From a checkpoint of a small mixture-of-experts model trained on Wikipedia: 6.54M parameters, 3643 steps.
Below are experts of layer 9 (counted from 0) of a mixture-of-experts language model. Rows are named router (the router's row for the expert), down (a neuron's output weights, with its number) and show model dimensions 0-95. Each number is 128 + 32 x the weight over its row's rms, rounded and kept within 0 to 255. Numbers have three digits each.
After each expert's rows: a language model's description of what the expert responds to. This comes from a sample of Wikipedia text that the model never trained on.

# expert 23
router:117094106099150108118175122137087160086098109075181126114150165163122151170165090150113085101202105174081104123109183139104140084107128113139142127127067117104070091111162091114144147100181100166098123083160095159143183118170094135143138144194116149078067110132169153179126116166105150149
down7:180109133174063117082131136122168155135104100179046120137114145147100121122121088118123175066092148098188123131134065129117133134099121115082107092099159198179107165109077129190115127169121151078121095115145130124081118107110139142125133133108146156198152158127144157091123158169105122213
down8:125061187168064074176122133137125136141132098154132152223078123152108099079137123106116127120146120104079131142122141081202186121129113162092123120159098145138180083127151126150118070160077131117141113087089160160144103135142114128127134185105151074134114159200097084135129130092109114173
Paragraph breaks, sentence-final periods before new lines, and == heading markers opening wiki sections such as ==History==, plus opening quotes.

# expert 7
router:163231137173182128135125136050117153165107072179106124134141065092110142083175142190112128130092135154143131157149118140106114165159125081144091180156128161159077138111119156110095154116073122132145139178104090114092064118131137165091112099129153111103101142165141096085137090148079147151
down0:048120152088101133174135130124086084068122108104148087114165077169085061101140092141123090181120131131138134118123148156103142102129099128147122148117113165112150132145183150160183117182139175160167145155124146171125151103138174119208056118099126145098141148111103156063180118124105064153
down1:095152147158137093090127109174132158098113123182178084089151121120109152151183094152091186057120166139191012128150145169102129110112128173143093109117135106173136077153129181101095154153150102113146153150171188141139085107084169124099152114144122161130117129091086131144125096094126108105
Second or middle syllable pieces of proper names after an initial letter, such as or in Lorca, ac in Faculty, Con, Ser.

# expert 15
router:168139153080080097148175157098061122166135089128105108126135062101163101102207148129129168103101117143141102146113178105092110161075176124141099166163119190137136118136098108100143131090134190119184071151098160148101127170153144176118053098154136130110089135114130120102145149110121167191
down0:054124183160113136080152058131120166131178100154129138112096153122091146168073087132094147133095174100141122121153130088186077123116181161161098120136127128121102147128105133143141165154119149181081129118131075136093136114092090102197098157173106111190157063142142115165184142086144147092
down1:121170111141098161126152113061101087145127115103134138148146159132146199161162099106148144131215101153154108143142105118129079099144142084104113120148130130122079073130198134185127169127161111059098164114125124125154123145076084124141083139122132051164120082091192153119149097148173179084
First piece of a split word, often a vowel or vowel-led syllable such as I, O, al, ro, pro, dis, in names and terms.

# expert 6
router:106147111164141112112082079171172135143159133116094111145120131160167127163138157089099131096122130139098171150114061165159132093129136222112155128110157089157134142149097140085085119161161137138117073118122103123179071139119124096178093148073165152083155056150132156120114200100111078061
down0:149084139132142083104155136131092082144133072117156115112151085070105172097054134180162116155119138103137102094170124133139099143136140076111140196121108142088156068142130120136140134167132053162107091115131155159079072089201096187153134116144139115170133174135158132130115134089176182168
down1:137099118143162103190123151170154145108093129170075113127126148145064099126109078084115125151135089186121067173150114171110068170164120131116113118182156133113113083113174126131133174164115153139123156150108093167151168144103138152163114113129206094104080056093119115124116091152124212096
Ordinals and status adjectives like first, final, second, national, plus year and score endings after 19 or 20, mostly in sports text.

# expert 19
router:154091163155173109156175152075098122126165123121170136084135097073113114131107140141081187112045127145084141152144098121153148167094162166133118069104125108156155092142125159147169079143089126061150175154122184091129142156108191130113170161128156090164113171107112082126132163168145176094
down7:151170112177132133133076130157121139153099125181120077122150149096093089097138150163118045157158166108156121127126101142142139136174058211116140144119164144159092072152153184107154102145133102122155184158121149107165070121109168169085098136135132147122099188109125108058068085106120123111
down8:122115139181149164154131112130141118128144139111107204128149088157136118098092089079134092093129126150118142124124055143180102121139198076108150145104171104116144169104104133102111093125135062170091123155140136165139175068112076137123209178145133078192101118149137122184107121161149145059
Final pieces of personal and place names, such as son, ić, ville, burg, ski, ara, often before commas or table pipes.

# expert 8
router:124143078095081147120070091102189144124142165162196121169150154093098097137170115149116128182138158120154131154120081102141112095116138161153113105177122090149204136107088106123179099134132123094048135121082073153163155095155075159115091152105142123140149148117120128177170067110187141103
down7:107150086098100165085078101097098160172095148120144189162127137128055157146124176102090114131145148126140096108136109151104176102154134119130150134184103170101147135146077116125151156114120136145134098099157088141111143107124132197119136141154093173155090106085134122240154058048129103097
down8:159179117102113111168127099099132152101103132207058087064111130087111153135176130140123142124080197103152126138199154133096144187129167160159108144129166148139153108072100107115106103140158083122058138117102136195139162118111123131129097123119147133101162166120120112054183145064145106134
Numerals and year starts in measurements, elevations, temperatures, heights and scores, plus the word the, as in 19, 20, 300 m.

# expert 22
router:107124048102166136146123076144101069192132184167112113107162143161151099105095137143146123171139123163069096139120151131156149158121143152149179115148148155162116121084055152120070129118099124106125085138131147196179115093130130085132154109113039083088127165165116167155121067105113150130
down0:061087188152125151136128102066130060113144125145108145195133138133133132122102063123132156178188129099116137143150124147104086174012121115141181188140116155180125165053169125088137114098163119114142175147129151121140153135083099122129122149109102141117113131158119160148108099077146159123
down1:074195065133144106118115180126080091130141156153106129056122083094119143173168110103152101153116100138140053082151116123139134117138141143148102174121092189162101151156137165131146142165188144242116150095112093117161100135156085179159125122117070145132118111139154141117115109099113094100
Opening bytes of non-Latin scripts like Chinese, Japanese and Thai, plus the first token after an opening parenthesis, such as n in née.

# expert 11
router:171149163086160132105159147055114127128098131130113127117129120127149089119132126142056075103184143177106119093169086095124071087108158097136116113069192131070117174151138086127145098128080203162134155082155095139120198096123110118114125135148153125133129166131155087192183147161110161140
down7:191131120108136117155068129141152101155100114094132146152159125105113082177148138171117100159104160113165138114160172105103135140096168209126145129118126159072181205090145152130131145129110190093144117148129073163087062083133125094114088110064185122132183127177084132123113108164092127093
down8:139111135189155128114112158072193060164137133128142113081171159083101101130083062149167116064104140126135112164095149100121125079085055144196116119127046117185121170133130069122140155170164122133154166162131136164131109121152086157147123119144098113156132131108149156129099116081174119150
Sentence-final periods, closing ")." and '."', plus the piece de starting words or names like dead, deadly, de Saulles.

# expert 2
router:162159153162167091139124104129134120089088177089122153107087144140125110110114151155109151069084083130145172133116068140143130119120106121141115078133106096114141138120108159129150136095102188077138192132168153115114054162132196181123194100095136175190093150058109183093131134146164134176
down0:146124092151091151137143125069131107148158117111111100085127178101222153128122168143125107153161115204162111124083171114085116158151159139144140133144157142146169193078139085115149166166070103134109084101152087126194148114102145152077151156138097098105140151092108071147058084158105130120
down1:157137164071117121113136108141092133102141124162151148168121201094146092128060140154131120167107140145159161118175155146094084109120134054135181129123158122146167196104160178080039133097111128133088163128121121109163116107142114080143212121192127140171102104089110167135096091116119118162
Word-initial stems and mid-word pieces of learned or proper words, such as techn, Roman, Col-omb-ia, Pop-ul-ism, often near university or institute names.